From a checkpoint of a small mixture-of-experts model trained on Wikipedia.
Experts: 96 SwiGLU neurons an expert, 6 picks a token.
Training: a variant of Adam for the experts, 5747 steps.
Below are experts of layer 5 (counted from 0) of a mixture-of-experts language model. Rows are named router (the router's row for the expert), gate (a neuron's input weights, with its number), up (a neuron's input weights, with its number) and show model dimensions 0-63. Each number is 200 + 30 x the weight over its row's rms, rounded and kept within 0 to 999.
Before each expert's rows: a language model's description of what the expert responds to. This comes from a sample of Wikipedia text that the model never trained on.

# expert 43
Periods, line breaks and closing quotes ending sentences or list items, plus parenthesized years after titles, such as (198 and (201.
router,208,203,204,213,164,202,258,245,197,146,203,161,175,177,229,225,198,254,179,203,231,177,262,249,247,230,180,199,193,208,236,177,225,223,219,262,183,164,188,229,230,199,245,138,154,132,214,235,202,192,205,227,184,229,189,157,200,209,195,207,260,234,182,177
gate0,187,287,190,216,192,221,179,211,229,204,174,209,155,192,204,226,193,190,198,262,237,224,203,193,168,185,160,230,172,148,213,188,163,239,231,188,196,234,191,218,243,170,166,210,176,161,198,231,184,189,257,220,173,207,167,135,226,202,190,238,250,164,249,160
up0,201,229,184,222,140,188,244,190,191,202,203,205,214,200,191,203,202,227,209,172,172,187,246,227,223,154,171,187,232,242,213,256,199,198,204,157,182,201,205,230,163,233,170,235,213,207,177,253,182,199,246,303,231,209,214,240,216,185,292,195,219,242,123,175

# expert 60
Table pipe separators right after team or country names in league standings, such as Iceland |, Cowdenbeath |, plus "Country," place names.
router,206,174,200,215,207,167,205,134,187,224,199,208,196,176,197,192,196,230,185,191,149,229,264,126,220,228,195,251,177,236,137,218,226,216,157,201,189,175,181,219,176,228,164,202,211,252,150,160,215,196,202,200,231,173,173,175,193,169,245,146,147,229,215,202
gate0,214,231,235,180,191,157,209,230,223,190,193,134,175,200,185,205,235,167,211,231,170,261,204,236,200,215,176,207,213,190,183,194,202,222,168,257,198,231,151,200,203,199,143,147,210,214,260,224,190,160,125,202,207,211,174,265,170,268,199,241,171,251,232,186
up0,191,225,215,208,206,190,190,238,224,193,184,197,216,182,192,213,164,231,216,192,184,198,214,238,218,206,132,206,242,135,208,191,167,207,163,254,187,192,156,250,166,184,192,228,196,240,225,204,240,193,211,183,204,206,204,236,187,184,208,211,244,207,163,220

# expert 24
Day numbers before a month in dates, such as 20 August 1853 and on 13 July, plus plain integers in table cells.
router,193,132,245,234,181,158,187,198,230,224,216,219,185,185,158,174,136,180,187,220,194,156,153,190,199,159,207,241,257,173,159,187,125,199,196,152,185,197,248,211,200,144,223,180,205,189,178,212,216,171,265,228,166,225,183,180,214,174,218,175,233,192,212,173
gate0,186,210,208,161,230,213,235,187,221,186,200,169,216,191,226,247,174,198,200,238,223,173,217,211,212,169,208,238,227,238,167,208,190,284,169,162,211,190,228,211,252,209,176,206,119,166,194,138,197,172,213,218,175,172,200,232,125,186,172,222,289,173,181,207
up0,209,224,216,257,230,193,218,224,277,231,183,234,180,185,218,174,174,230,191,222,223,189,208,234,201,233,149,201,211,209,148,220,227,183,200,186,202,167,199,166,218,203,129,271,234,149,180,205,201,217,240,151,238,144,208,234,161,222,220,179,234,134,181,194

# expert 44
Prepositions and temporal conjunctions after a verb or clause, such as in, as, on, during, until, since, as in released in 1995.
router,176,166,161,188,139,200,164,256,227,197,177,204,170,185,229,172,210,210,166,181,201,174,226,163,203,235,183,199,185,239,180,184,293,221,196,144,247,238,182,217,208,164,143,162,175,234,236,234,174,221,153,135,193,196,253,174,165,198,269,221,223,184,219,209
gate0,161,206,188,196,241,173,152,203,238,237,217,215,210,182,154,197,160,220,243,205,174,274,222,200,168,212,199,215,201,186,231,191,204,134,131,207,205,210,198,181,226,235,144,240,227,227,178,199,200,195,209,237,228,158,196,201,175,236,185,176,193,190,239,184
up0,175,218,177,186,237,199,209,211,225,192,177,175,240,255,184,161,214,217,240,185,246,249,173,195,201,241,208,232,175,162,227,171,203,169,180,180,207,237,207,188,239,193,158,222,240,192,246,250,216,189,198,235,234,207,228,176,231,193,196,145,188,212,229,245

# expert 45
Word pieces inside foreign, often Spanish or Portuguese, names after accented letters, plus sport words like football, basketball, tennis, e.g. Sapucaí.
router,215,199,247,199,230,188,206,190,186,198,246,161,221,223,186,173,187,216,201,268,137,223,204,222,170,254,240,246,199,203,248,196,236,232,177,198,174,204,175,230,164,233,187,187,185,245,218,201,136,266,157,200,181,219,169,248,166,259,239,187,194,229,162,196
gate0,201,227,149,216,192,199,251,161,218,233,210,215,167,229,161,203,212,183,202,156,170,177,240,164,231,146,236,158,179,224,180,185,243,252,205,186,177,207,217,215,164,195,190,188,169,177,170,241,226,213,184,184,195,188,234,231,190,211,191,155,240,231,191,199
up0,216,153,269,187,231,198,164,191,202,145,232,194,196,176,235,179,249,235,215,176,178,204,183,187,182,259,228,197,174,155,207,207,237,212,175,201,205,174,163,218,206,207,242,196,183,157,220,242,149,248,188,271,210,192,236,142,184,198,193,186,212,203,272,217

# expert 53
Adverbs ending in -ly or -ically, connectives like However, but, so, well, and object pronouns him and them.
router,190,229,184,208,204,211,213,159,221,191,118,215,250,207,157,195,197,195,261,226,220,196,188,227,176,178,201,207,169,200,165,231,239,203,187,140,199,193,233,153,219,224,225,170,218,195,195,247,216,222,223,235,163,157,210,166,150,196,240,220,222,225,209,153
gate0,180,170,219,255,162,182,192,189,203,167,184,248,219,252,174,206,202,297,159,159,190,133,135,132,181,171,182,178,201,184,209,171,240,220,175,229,126,243,229,192,178,148,211,211,184,218,184,202,232,167,162,216,218,198,157,183,214,225,202,184,210,184,205,217
up0,143,197,235,211,203,205,148,160,206,158,232,209,241,226,166,181,155,188,167,211,272,214,188,195,217,212,163,150,218,250,186,194,185,196,256,229,188,168,188,237,221,209,238,197,218,224,189,142,223,253,204,231,199,243,164,205,242,160,232,223,186,151,212,199

# expert 57
Geographic and nationality words beginning place names, e.g. New (York, Zealand), South Australia, British, United States, Northern.
router,252,171,206,249,185,150,174,193,171,207,159,213,221,172,152,198,166,153,220,131,207,220,178,221,160,176,181,180,158,229,298,153,164,166,211,212,138,239,230,221,249,251,211,181,182,243,190,223,215,171,252,182,218,178,227,176,266,166,193,186,224,183,172,246
gate0,211,182,191,172,179,188,210,166,172,231,200,159,215,197,209,210,177,189,184,198,206,119,194,253,208,209,185,213,161,233,235,227,224,138,201,162,190,189,203,163,189,215,177,219,183,138,225,192,169,211,233,148,184,237,255,189,165,221,180,217,224,219,256,231
up0,169,194,221,246,229,191,251,207,169,242,178,151,153,221,174,238,150,186,159,210,208,95,206,205,154,247,168,253,166,170,195,156,205,203,217,146,185,162,214,191,184,251,225,200,211,171,205,215,203,167,186,144,210,244,198,226,153,208,202,189,227,236,262,253

# expert 25
First pieces of nouns and proper names after of, the or a, such as Cup, Park, Po, Bor, fin, with plural or possessive next.
router,201,164,242,208,192,165,211,218,277,263,179,193,201,166,167,242,186,178,193,197,180,218,182,175,124,151,207,207,163,144,192,194,204,156,195,163,214,229,252,134,204,235,196,166,163,215,240,260,220,197,189,201,185,129,222,183,214,163,132,194,192,174,216,191
gate0,214,163,210,197,197,204,168,191,186,216,190,246,241,234,260,198,209,110,186,206,188,222,198,209,215,199,201,190,175,211,214,200,143,134,206,209,154,228,272,204,164,196,208,230,197,231,206,215,168,127,222,204,166,210,193,205,231,191,233,221,211,208,182,199
up0,175,181,201,211,193,206,234,181,182,197,202,218,221,214,220,216,205,175,201,203,153,224,198,220,191,189,154,151,224,236,244,215,182,151,256,192,190,227,243,188,135,191,202,170,144,188,193,193,210,92,232,229,188,258,239,207,190,166,189,197,212,161,226,241

# expert 19
Person first names starting a full name, often in sports results, tables and narratives, such as Mike, Chris, Bruce, Dave, Harold.
router,141,176,225,190,224,213,207,242,189,188,189,213,249,231,222,189,184,159,198,243,169,245,131,145,201,216,131,198,172,168,241,159,171,191,241,147,215,251,205,142,195,179,233,146,161,227,215,217,194,197,232,231,204,155,197,226,249,144,226,238,192,194,225,236
gate0,224,218,236,183,177,238,196,259,160,253,202,221,198,158,202,189,163,210,232,203,218,196,215,211,267,168,226,207,220,231,193,162,256,187,190,141,199,232,206,173,171,131,226,224,194,165,166,211,166,172,237,183,211,222,197,224,149,140,234,202,155,206,162,112
up0,258,227,203,255,170,235,205,218,178,236,210,235,214,167,231,157,158,166,217,188,244,226,185,182,200,188,167,205,225,210,196,187,244,204,201,131,208,228,222,157,130,188,204,206,226,212,157,202,179,180,217,194,191,194,234,239,193,118,235,216,197,198,167,132

# expert 5
Pipe separators in race results and sports tables, plus a, and, or mid-sentence, and words like killed, arrested, nearly.
router,228,179,227,225,224,193,197,162,186,210,254,241,210,198,196,194,227,215,221,238,180,230,159,151,203,188,206,209,285,178,156,189,276,202,219,224,243,229,174,240,189,206,254,181,184,243,244,209,229,236,239,191,174,195,220,218,227,221,224,154,169,160,180,174
gate0,222,242,181,130,239,173,197,200,165,162,195,200,182,170,198,189,255,207,248,199,184,181,230,204,157,206,198,146,173,188,183,149,217,195,241,152,165,185,162,191,215,131,219,177,187,212,215,199,241,136,158,192,219,206,225,198,195,215,175,195,205,233,197,232
up0,233,195,181,244,193,201,210,224,169,211,174,199,220,163,217,234,183,235,201,182,190,239,176,226,243,203,160,227,218,187,237,215,184,249,212,212,209,241,229,185,151,234,162,232,197,192,126,266,209,246,245,200,163,182,195,206,239,148,190,237,232,183,171,271

# expert 0
Month names inside full dates, mostly after a day number or "on/in", e.g. 22 September 2015, On 25 June.
router,262,154,223,209,229,227,187,209,169,219,163,209,209,152,209,234,234,217,220,143,171,236,198,191,176,221,194,175,225,208,169,202,142,192,172,165,239,205,270,182,239,156,177,216,230,162,141,214,171,283,128,199,200,208,200,182,248,274,196,255,165,215,202,184
gate0,240,187,128,197,240,184,221,205,181,221,182,184,240,224,212,187,252,219,182,206,198,197,211,144,171,178,226,251,208,135,194,173,189,153,231,225,210,201,190,183,194,195,174,147,227,183,194,110,253,238,252,186,226,177,187,231,153,184,209,213,205,180,197,126
up0,189,218,188,170,200,162,237,137,195,199,189,214,234,185,215,164,218,245,233,235,188,197,196,194,205,209,231,164,225,150,197,224,269,205,219,156,208,202,168,182,226,203,228,174,208,225,119,219,217,221,189,174,235,199,209,198,208,183,213,212,190,175,221,180

# expert 40
Prepositions and particles right after verbs, as in backed out of, rode out of, campaigned for, paired with, headed in.
router,189,233,188,174,205,156,198,174,226,195,218,228,242,255,210,200,196,214,237,187,222,192,208,195,180,231,206,201,172,231,205,176,181,220,197,158,256,185,249,229,149,193,150,231,209,221,216,182,195,211,180,194,233,209,285,183,197,160,208,194,184,239,228,161
gate0,179,225,167,215,195,193,129,239,163,158,119,199,223,211,208,150,182,203,231,174,175,149,248,206,204,225,139,274,178,226,228,218,180,179,199,180,158,207,159,191,206,168,235,266,174,167,183,239,175,176,183,197,198,195,176,245,209,163,180,192,216,186,233,197
up0,186,213,235,161,193,191,191,200,217,200,218,174,226,224,176,216,184,170,200,203,253,225,189,210,142,193,189,153,212,214,238,180,181,162,202,210,205,194,177,182,198,179,202,175,261,189,169,235,238,176,213,168,220,151,195,221,181,210,206,173,198,226,172,191

# expert 16
Nouns after the, a or first that usually take of or in next, such as time, season, role, movement, period.
router,182,239,185,216,208,237,165,260,269,236,194,222,259,170,166,164,209,168,159,183,251,178,137,225,227,207,196,181,138,143,219,239,159,186,152,152,218,216,199,176,224,201,219,226,208,221,220,220,204,204,200,197,233,177,228,194,209,217,192,210,211,204,208,169
gate0,184,206,231,245,229,129,254,172,203,234,185,245,220,225,191,215,165,212,184,172,186,242,197,215,209,227,212,153,257,225,218,190,208,236,246,181,202,261,217,207,175,243,172,177,209,284,206,200,165,205,212,236,211,164,200,183,179,189,200,165,251,161,172,177
up0,191,206,186,232,237,203,172,186,184,147,187,197,187,165,229,207,181,201,206,128,185,175,195,188,220,185,225,244,219,190,115,187,149,210,180,159,195,208,153,231,157,181,187,162,157,196,201,176,194,173,217,176,204,232,163,208,189,158,226,265,200,185,215,228

# expert 62
Quantifiers, degree words and temporal adverbs after the or and, such as more, most, all, both, then, also, former, later.
router,223,192,127,254,186,218,164,184,231,227,164,219,222,205,186,209,208,177,197,235,249,201,191,191,196,181,182,215,253,213,192,226,301,212,221,150,281,219,156,180,185,203,204,230,232,235,208,221,218,235,241,184,183,162,211,199,243,201,201,178,213,184,217,254
gate0,232,193,185,161,160,208,220,233,175,196,198,208,194,189,184,236,211,217,220,184,154,193,170,217,183,205,180,192,172,182,188,163,164,166,236,181,197,240,156,204,206,206,182,183,194,172,155,161,164,223,182,264,179,215,184,142,174,204,171,220,150,174,292,225
up0,232,293,174,178,228,184,148,233,223,227,204,195,169,200,256,201,186,182,172,266,219,202,206,234,215,186,207,179,166,152,197,228,188,223,203,265,196,225,226,221,210,185,206,147,217,179,171,171,175,204,228,221,186,197,126,190,203,223,204,261,194,208,202,192

# expert 12
Scattered tokens, often in World War II contexts and section headers, such as "II" in World War II, "Second", "States", hyphens, semicolons.
router,185,127,161,197,239,158,149,238,172,215,209,172,212,191,192,201,190,171,216,127,260,203,219,225,227,241,164,195,169,202,204,214,236,212,153,248,174,248,212,232,206,216,197,157,230,211,275,167,191,242,214,181,203,193,263,174,210,233,155,170,175,211,190,209
gate0,197,194,205,172,147,158,183,175,155,227,191,215,212,182,157,218,128,212,169,191,230,173,245,244,164,171,192,163,238,202,224,208,194,246,196,194,215,215,213,239,168,217,156,200,208,249,160,190,248,201,180,196,214,221,193,188,218,164,250,228,205,172,162,220
up0,171,188,252,213,215,191,219,235,182,169,176,164,248,184,215,193,230,209,181,212,186,197,206,151,148,223,217,160,233,187,177,191,191,169,231,184,165,191,208,199,174,111,196,267,151,198,226,206,183,171,221,212,185,126,207,224,180,241,220,166,167,169,262,246

# expert 30
Line breaks ending rows of Wikipedia tables, such as career stats, election results and filmographies, plus odd word pieces like -ch, -th.
router,224,210,222,208,231,210,225,196,182,191,236,182,161,198,168,166,179,195,221,243,184,237,223,223,152,233,175,170,174,177,216,232,252,144,187,248,174,212,147,155,208,199,178,193,174,206,187,216,191,202,165,225,172,224,204,202,115,182,223,205,133,267,196,165
gate0,218,194,173,158,224,187,201,176,205,211,202,198,145,222,200,263,233,202,173,148,191,193,218,214,257,187,172,209,196,207,159,238,189,187,237,211,212,244,177,230,160,169,249,167,161,195,211,168,180,164,193,232,205,197,221,194,208,202,160,219,178,185,170,184
up0,185,183,150,173,277,224,226,224,237,165,201,183,219,245,193,234,162,180,198,239,215,194,218,242,131,192,213,294,134,220,193,188,185,180,164,231,226,175,192,190,184,225,225,230,223,180,169,219,215,161,214,230,210,212,195,200,185,205,194,260,203,192,244,210

# expert 56
Inner word pieces like ar, or, ian inside words such as minaret, Nicaragua, Kramarz, plus adjectives like Roman, civil, human, private.
router,261,186,168,181,233,160,237,200,219,223,238,151,241,197,170,178,153,175,198,221,263,223,185,200,171,249,232,211,234,225,190,173,232,192,190,216,226,219,226,221,253,211,212,181,232,229,154,243,205,174,205,175,205,187,245,191,150,243,244,221,190,179,181,180
gate0,190,201,194,205,188,182,204,171,187,155,221,247,209,177,194,189,228,218,246,229,195,211,212,217,228,206,181,182,242,194,171,178,202,259,223,139,198,193,178,177,199,166,236,162,197,289,174,175,214,234,194,227,194,186,183,270,166,201,155,230,231,143,205,193
up0,212,203,216,222,176,210,149,230,213,215,147,186,157,189,168,207,211,204,172,175,231,258,201,217,212,195,215,174,139,236,228,214,188,171,233,173,189,191,173,254,180,146,183,251,227,180,165,231,182,186,174,183,165,177,219,177,217,238,190,223,145,145,146,192

# expert 39
Head nouns of organization names and role nouns after adjectives, plus sentence-initial He, She, e.g. University, Association, Corps, footballer.
router,208,252,203,222,228,173,191,179,216,225,190,243,181,223,167,211,181,160,196,203,140,163,200,202,218,238,176,220,203,176,240,203,203,205,136,228,226,196,156,194,179,248,243,245,223,180,216,254,181,216,168,230,210,173,184,255,184,237,172,175,221,176,211,231
gate0,192,181,218,118,174,241,219,173,193,184,208,158,193,190,249,181,192,281,221,212,219,226,152,203,170,195,238,184,188,210,205,161,213,251,253,199,248,189,202,194,123,145,227,217,235,192,194,180,201,256,215,175,280,147,183,202,206,170,183,184,210,211,215,202
up0,195,212,178,250,221,195,178,204,219,178,185,233,202,190,161,210,225,161,204,156,213,226,240,217,229,221,184,189,258,202,220,220,234,170,143,161,202,233,168,177,268,243,188,229,241,193,268,192,223,175,195,193,167,252,185,168,213,203,185,227,192,221,223,221

# expert 4
Pipe separators in numeric tables such as census and league tables, plus coordinate suffixes like °N, range words like to, and vs.
router,203,200,232,260,123,185,250,160,248,178,182,189,123,205,222,197,237,189,204,172,138,213,210,160,242,244,233,213,150,195,167,210,266,191,184,124,165,201,187,181,190,188,162,198,169,194,202,183,173,226,230,199,226,187,233,214,219,203,252,218,211,205,180,175
gate0,214,172,216,201,213,239,193,180,213,233,170,235,200,169,226,189,248,197,173,222,179,164,150,177,186,193,196,244,235,184,176,224,186,195,164,212,190,157,123,183,175,226,244,172,179,180,199,165,222,158,237,193,230,186,168,213,184,206,187,196,207,240,204,209
up0,195,224,231,232,228,224,183,237,237,208,180,219,149,184,199,181,232,157,224,231,196,192,143,202,187,200,204,208,143,179,213,219,254,186,167,212,129,205,140,182,165,282,193,193,207,196,166,159,199,177,205,178,209,188,226,175,174,208,216,208,237,223,194,166

# expert 38
Pipe cells opening rows in sports results tables, especially judo weight classes and events, plus LaTeX braces and names like John, Royal, Silver.
router,238,191,173,215,234,176,215,162,221,233,187,185,162,199,174,112,181,211,218,247,237,180,189,171,208,183,163,193,198,199,149,127,171,196,172,157,221,194,151,160,186,191,230,217,162,177,196,147,160,152,223,228,161,181,184,170,157,172,262,161,157,204,177,185
gate0,205,193,205,231,224,197,198,180,264,146,224,187,212,249,199,237,126,142,223,200,186,182,255,206,200,167,209,165,200,219,199,215,139,150,227,227,168,201,211,148,237,248,226,114,221,206,194,207,191,187,197,167,138,223,252,159,169,182,230,219,208,219,234,171
up0,191,269,182,233,180,241,199,167,207,164,214,203,215,201,225,198,193,172,202,190,206,213,222,202,190,144,183,170,175,186,237,151,172,194,240,224,137,178,198,152,215,187,176,173,199,223,210,204,202,175,181,181,226,207,226,198,181,221,228,234,185,251,225,180

# expert 55
Street, Road, County and College before a comma in addresses, plus km, mi, sq, near and located in geographic descriptions.
router,229,195,209,253,207,217,240,192,172,180,160,184,179,128,197,189,203,227,190,200,211,168,161,232,251,205,188,197,197,206,195,233,210,224,213,181,156,210,202,282,211,172,146,231,156,265,165,234,209,215,228,195,219,227,221,200,238,166,180,208,170,210,163,207
gate0,152,180,187,175,221,141,151,187,145,171,189,225,205,185,207,175,242,249,189,183,186,205,228,163,171,245,195,183,245,200,146,161,245,188,178,163,192,173,207,223,211,190,241,199,209,211,225,226,159,189,260,262,148,207,220,249,249,198,143,233,215,170,207,183
up0,263,196,173,207,219,239,177,117,171,150,245,218,226,166,176,194,209,171,215,224,236,175,192,215,165,195,261,225,210,171,186,253,213,205,233,231,229,202,234,207,176,221,248,180,176,181,193,197,184,198,178,122,207,170,223,183,185,214,249,173,179,160,180,232

# expert 18
Mid-name word pieces like T-oll, Nils-son, and nouns such as school, parents, father, plus pipes in roster tables.
router,205,212,218,234,152,176,159,192,227,195,201,171,251,149,246,184,200,223,216,140,241,182,187,185,172,199,240,220,165,216,178,175,247,139,147,202,192,155,163,262,238,216,186,211,180,103,220,172,196,167,192,169,209,191,226,209,149,203,173,227,182,181,201,179
gate0,164,250,149,227,210,228,217,197,215,168,169,199,154,270,194,215,240,170,235,208,169,207,195,213,228,185,191,196,169,191,163,204,173,169,218,197,177,178,204,170,226,203,245,247,231,175,212,162,193,199,218,217,247,225,191,168,189,187,233,209,172,254,174,215
up0,221,168,217,242,178,224,228,212,177,206,193,137,258,222,212,170,239,215,207,214,206,217,206,156,189,208,182,241,190,221,184,236,211,169,195,151,201,129,198,217,245,191,208,168,195,166,219,142,168,212,196,226,239,204,227,187,155,243,188,218,181,260,293,204

# expert 32
Blank-line newlines before section headings like ==Description== and before paragraph-opening words such as The, As, This, Following.
router,210,192,180,199,145,209,235,167,166,209,206,178,174,225,227,151,166,223,142,206,202,210,196,216,235,226,217,233,236,244,190,250,204,201,154,180,185,237,208,190,136,184,117,237,226,279,166,206,213,221,169,161,193,192,196,220,224,186,153,228,213,140,203,209
gate0,191,178,205,177,227,173,223,174,274,172,193,186,200,273,185,193,193,198,205,204,178,140,175,180,206,247,225,174,187,189,247,182,182,195,208,158,177,189,231,203,190,202,205,194,185,198,201,218,139,178,194,200,244,203,217,209,258,222,164,254,245,193,171,254
up0,203,196,218,168,207,170,193,140,202,250,220,243,178,143,148,238,130,227,208,176,235,215,235,205,163,224,208,217,185,221,222,201,203,212,209,206,228,254,256,124,166,174,223,232,225,225,240,203,195,225,171,177,206,174,196,237,203,196,240,178,190,237,184,227

# expert 54
Periods ending sentences, often merged with word endings like s., ing., ation., including ones closing quoted speech.
router,233,168,223,273,198,180,190,225,164,197,195,233,196,204,196,197,199,225,163,202,159,209,214,210,208,158,187,164,180,217,202,213,210,253,175,227,202,210,143,249,222,198,183,140,253,157,197,191,220,194,169,188,181,182,163,203,154,249,252,160,207,176,217,136
gate0,210,242,183,136,185,178,175,219,179,179,176,207,183,180,188,191,193,201,239,187,222,271,215,246,208,234,175,162,142,224,139,236,209,246,161,205,189,277,203,226,186,227,202,220,149,196,212,235,147,155,172,254,176,222,261,203,233,207,218,173,195,204,222,240
up0,189,180,215,238,158,226,236,168,219,216,201,178,210,191,222,212,171,241,127,209,186,135,194,181,190,155,220,205,237,215,242,191,212,194,217,203,185,217,201,149,194,199,233,171,223,259,228,193,202,250,179,143,199,216,181,189,186,228,169,199,172,216,199,175

# expert 50
Formal nouns and their stems for government, law and scholarship, such as census, Act, Ministry, International, and the econom of economics or theor of theorist.
router,186,211,218,183,197,177,225,267,249,176,116,173,247,191,218,195,180,200,195,185,230,177,185,259,230,199,198,214,166,152,246,215,177,169,171,198,205,192,236,169,211,195,202,212,224,219,254,157,208,195,162,251,146,197,223,198,222,255,211,233,200,128,191,179
gate0,201,231,229,162,223,181,231,155,209,203,225,176,249,221,194,218,174,171,151,180,163,170,204,223,203,185,221,224,163,166,208,221,246,248,197,160,157,232,210,123,181,238,224,180,170,171,154,196,220,228,190,197,178,203,152,184,193,154,195,220,207,201,192,243
up0,221,176,199,152,194,184,197,153,174,255,246,135,259,225,165,187,200,190,182,218,191,196,203,221,221,160,298,221,149,163,207,179,253,295,207,146,186,189,196,118,209,206,230,172,201,162,160,201,242,217,249,222,168,173,181,168,194,112,183,191,178,195,183,235

# expert 9
Line breaks ending items in infobox-style lists, numbered lists and headings, e.g. after Turkish, Kolangui, Resident Evil – Code: Veronica.
router,191,222,219,251,216,243,211,270,214,201,237,196,224,174,209,221,208,212,237,237,187,158,193,228,244,169,178,224,187,184,262,260,177,228,139,267,241,193,179,213,207,161,207,193,197,203,162,214,202,141,158,190,163,215,176,176,209,206,218,193,218,175,218,229
gate0,199,172,181,182,158,189,275,196,209,165,187,186,223,190,187,209,260,207,231,209,165,223,195,163,221,209,190,192,234,197,203,219,172,214,228,216,225,217,124,126,210,167,200,205,189,173,217,182,248,206,175,172,211,229,228,234,186,163,209,196,207,143,240,236
up0,201,203,210,183,190,207,254,215,197,172,187,163,187,211,176,220,203,224,209,228,172,190,170,188,254,239,192,242,200,194,213,201,184,249,201,220,188,162,169,203,244,190,209,217,217,143,231,215,198,209,247,180,215,211,196,274,174,192,200,161,177,211,217,281

# expert 28
Common given names starting a full name in cast lists, rosters and prose, such as John, George, Michael, Mikhail.
router,182,174,215,238,179,236,184,204,215,163,168,181,188,178,181,203,181,202,194,231,168,182,156,195,190,142,206,171,257,218,219,227,203,225,201,217,206,197,199,152,145,205,233,212,144,170,215,196,175,160,250,217,170,174,156,237,246,219,230,227,211,203,199,180
gate0,192,247,201,160,175,224,210,159,216,162,247,219,167,209,234,170,212,200,208,251,187,147,231,212,251,208,225,128,227,214,187,195,195,170,216,186,179,207,183,230,188,221,219,231,185,234,207,212,205,206,184,168,210,236,230,178,220,191,215,215,257,235,238,232
up0,173,181,171,188,207,157,309,207,207,155,170,220,192,215,170,159,189,242,198,190,187,201,203,192,189,138,184,175,202,213,196,170,223,235,198,179,183,192,245,186,202,223,196,165,226,197,202,206,227,193,236,205,272,164,209,204,214,176,285,152,179,198,210,199

# expert 48
Inner syllables of proper names, often foreign, such as -ag- in Almagro, Magic, -ac- in Ignacio, -ig- in unmitigated.
router,236,225,195,205,241,196,207,227,167,164,218,181,189,188,200,156,180,204,231,191,207,162,214,252,188,220,169,155,223,224,222,208,204,246,212,255,203,186,256,207,220,219,155,243,194,177,137,251,128,220,213,209,219,173,216,175,229,234,239,214,175,196,171,196
gate0,139,147,220,202,224,231,231,178,153,144,231,195,248,167,223,231,231,196,221,202,177,242,193,200,168,162,176,129,229,153,215,167,210,168,188,150,221,238,207,127,201,204,219,208,200,224,174,223,161,172,179,211,216,188,200,195,198,169,203,188,203,202,233,227
up0,185,261,171,209,272,203,183,243,182,192,207,219,180,224,229,171,242,184,235,236,138,181,147,200,248,217,236,177,145,152,185,212,244,234,233,198,185,213,151,217,181,173,182,278,143,180,201,249,226,232,220,214,243,208,187,215,198,229,212,204,188,147,209,167

# expert 22
Pipe separators after names or entries in filmography, roster and results tables, plus line breaks and opening years like (197.
router,175,196,285,230,212,194,174,168,194,200,201,183,194,176,176,183,212,201,219,212,238,241,179,207,167,145,255,219,227,236,198,165,235,189,197,178,227,181,251,215,159,220,247,194,205,132,229,204,202,185,267,160,155,216,201,198,178,244,191,218,215,178,193,183
gate0,215,246,141,174,190,186,176,161,223,201,223,164,173,149,184,239,245,180,192,187,218,192,188,199,197,166,231,153,185,170,189,229,238,246,194,186,166,263,215,200,187,260,204,193,155,222,206,224,195,183,154,155,202,183,183,184,206,166,243,234,270,181,200,216
up0,200,174,210,179,231,225,218,212,181,209,218,209,213,186,205,185,206,186,234,149,215,205,234,229,154,216,172,248,243,194,180,191,250,142,215,245,252,191,201,218,174,189,186,216,155,170,211,230,229,250,236,166,219,221,204,186,188,247,186,190,187,236,224,157

# expert 11
Capitalized abbreviations and word-initial pieces of codes and names, such as PS in PS3, CE in CET, ISBN, £, Nintendo.
router,171,226,162,216,205,145,194,247,259,215,200,207,202,169,215,230,152,231,122,236,227,227,252,212,244,176,175,252,226,180,212,185,139,212,217,220,191,177,170,166,229,186,229,146,200,242,232,204,187,153,221,174,168,184,201,198,202,221,141,219,222,209,223,216
gate0,190,162,183,204,155,153,203,215,195,239,215,186,213,161,199,180,206,184,209,254,222,160,204,200,152,142,114,232,208,190,195,205,193,244,209,245,180,178,142,184,267,201,217,188,205,233,210,185,233,232,239,230,191,198,222,199,235,180,157,202,216,254,233,232
up0,188,220,138,230,184,171,199,189,178,252,231,210,186,196,198,176,221,185,228,244,197,147,178,198,148,154,155,237,190,177,176,220,193,246,191,273,143,202,172,210,202,213,189,206,176,224,215,189,204,246,250,249,228,203,251,187,234,203,154,188,189,208,234,185

# expert 23
Four-digit years, often after in or the before Olympics or seasons, such as 2004–05, 1960 Summer Olympics, 2014.
router,250,199,206,226,249,180,131,212,199,231,161,224,226,156,226,164,142,180,169,218,203,196,168,179,208,221,162,185,211,180,207,232,196,226,249,212,215,151,233,229,257,169,234,163,200,186,207,213,193,202,191,129,200,204,183,213,184,204,166,193,199,242,206,182
gate0,178,173,207,196,192,240,183,234,226,189,163,220,206,254,188,184,138,134,165,213,212,293,157,179,153,199,242,207,234,212,228,175,199,235,222,220,193,196,222,195,214,188,223,216,225,197,170,269,232,175,227,213,196,195,178,225,190,191,192,160,234,231,213,197
up0,203,219,210,249,231,220,205,189,217,255,223,222,186,196,231,166,202,201,208,201,208,219,222,253,289,209,202,148,189,193,194,200,201,200,206,148,234,166,112,107,148,183,148,218,204,212,167,221,163,222,234,174,207,122,147,221,188,172,232,121,175,183,196,193

# expert 37
Abstract nouns about work, study and society in biographies, such as act in interact, research, population, career, success, education.
router,166,192,213,178,239,235,110,272,189,199,182,197,259,192,193,201,220,225,231,190,240,156,176,249,189,195,190,201,187,181,194,268,185,222,163,199,141,186,181,189,244,202,173,225,219,258,232,181,184,231,139,195,220,245,224,200,167,242,151,200,192,208,214,218
gate0,199,193,243,187,201,191,198,165,202,203,205,194,208,223,228,147,173,194,129,188,219,234,201,167,158,244,228,175,237,173,224,199,218,211,162,200,200,214,164,188,174,232,203,152,216,243,241,225,239,237,136,191,204,206,192,227,174,227,176,197,231,184,217,166
up0,260,226,148,223,216,214,161,206,195,216,185,176,194,167,130,164,218,236,231,186,188,151,156,214,250,142,215,249,237,221,208,188,176,200,177,182,218,145,220,172,165,190,194,231,207,198,182,206,91,142,202,182,228,196,236,172,176,160,215,222,155,200,159,194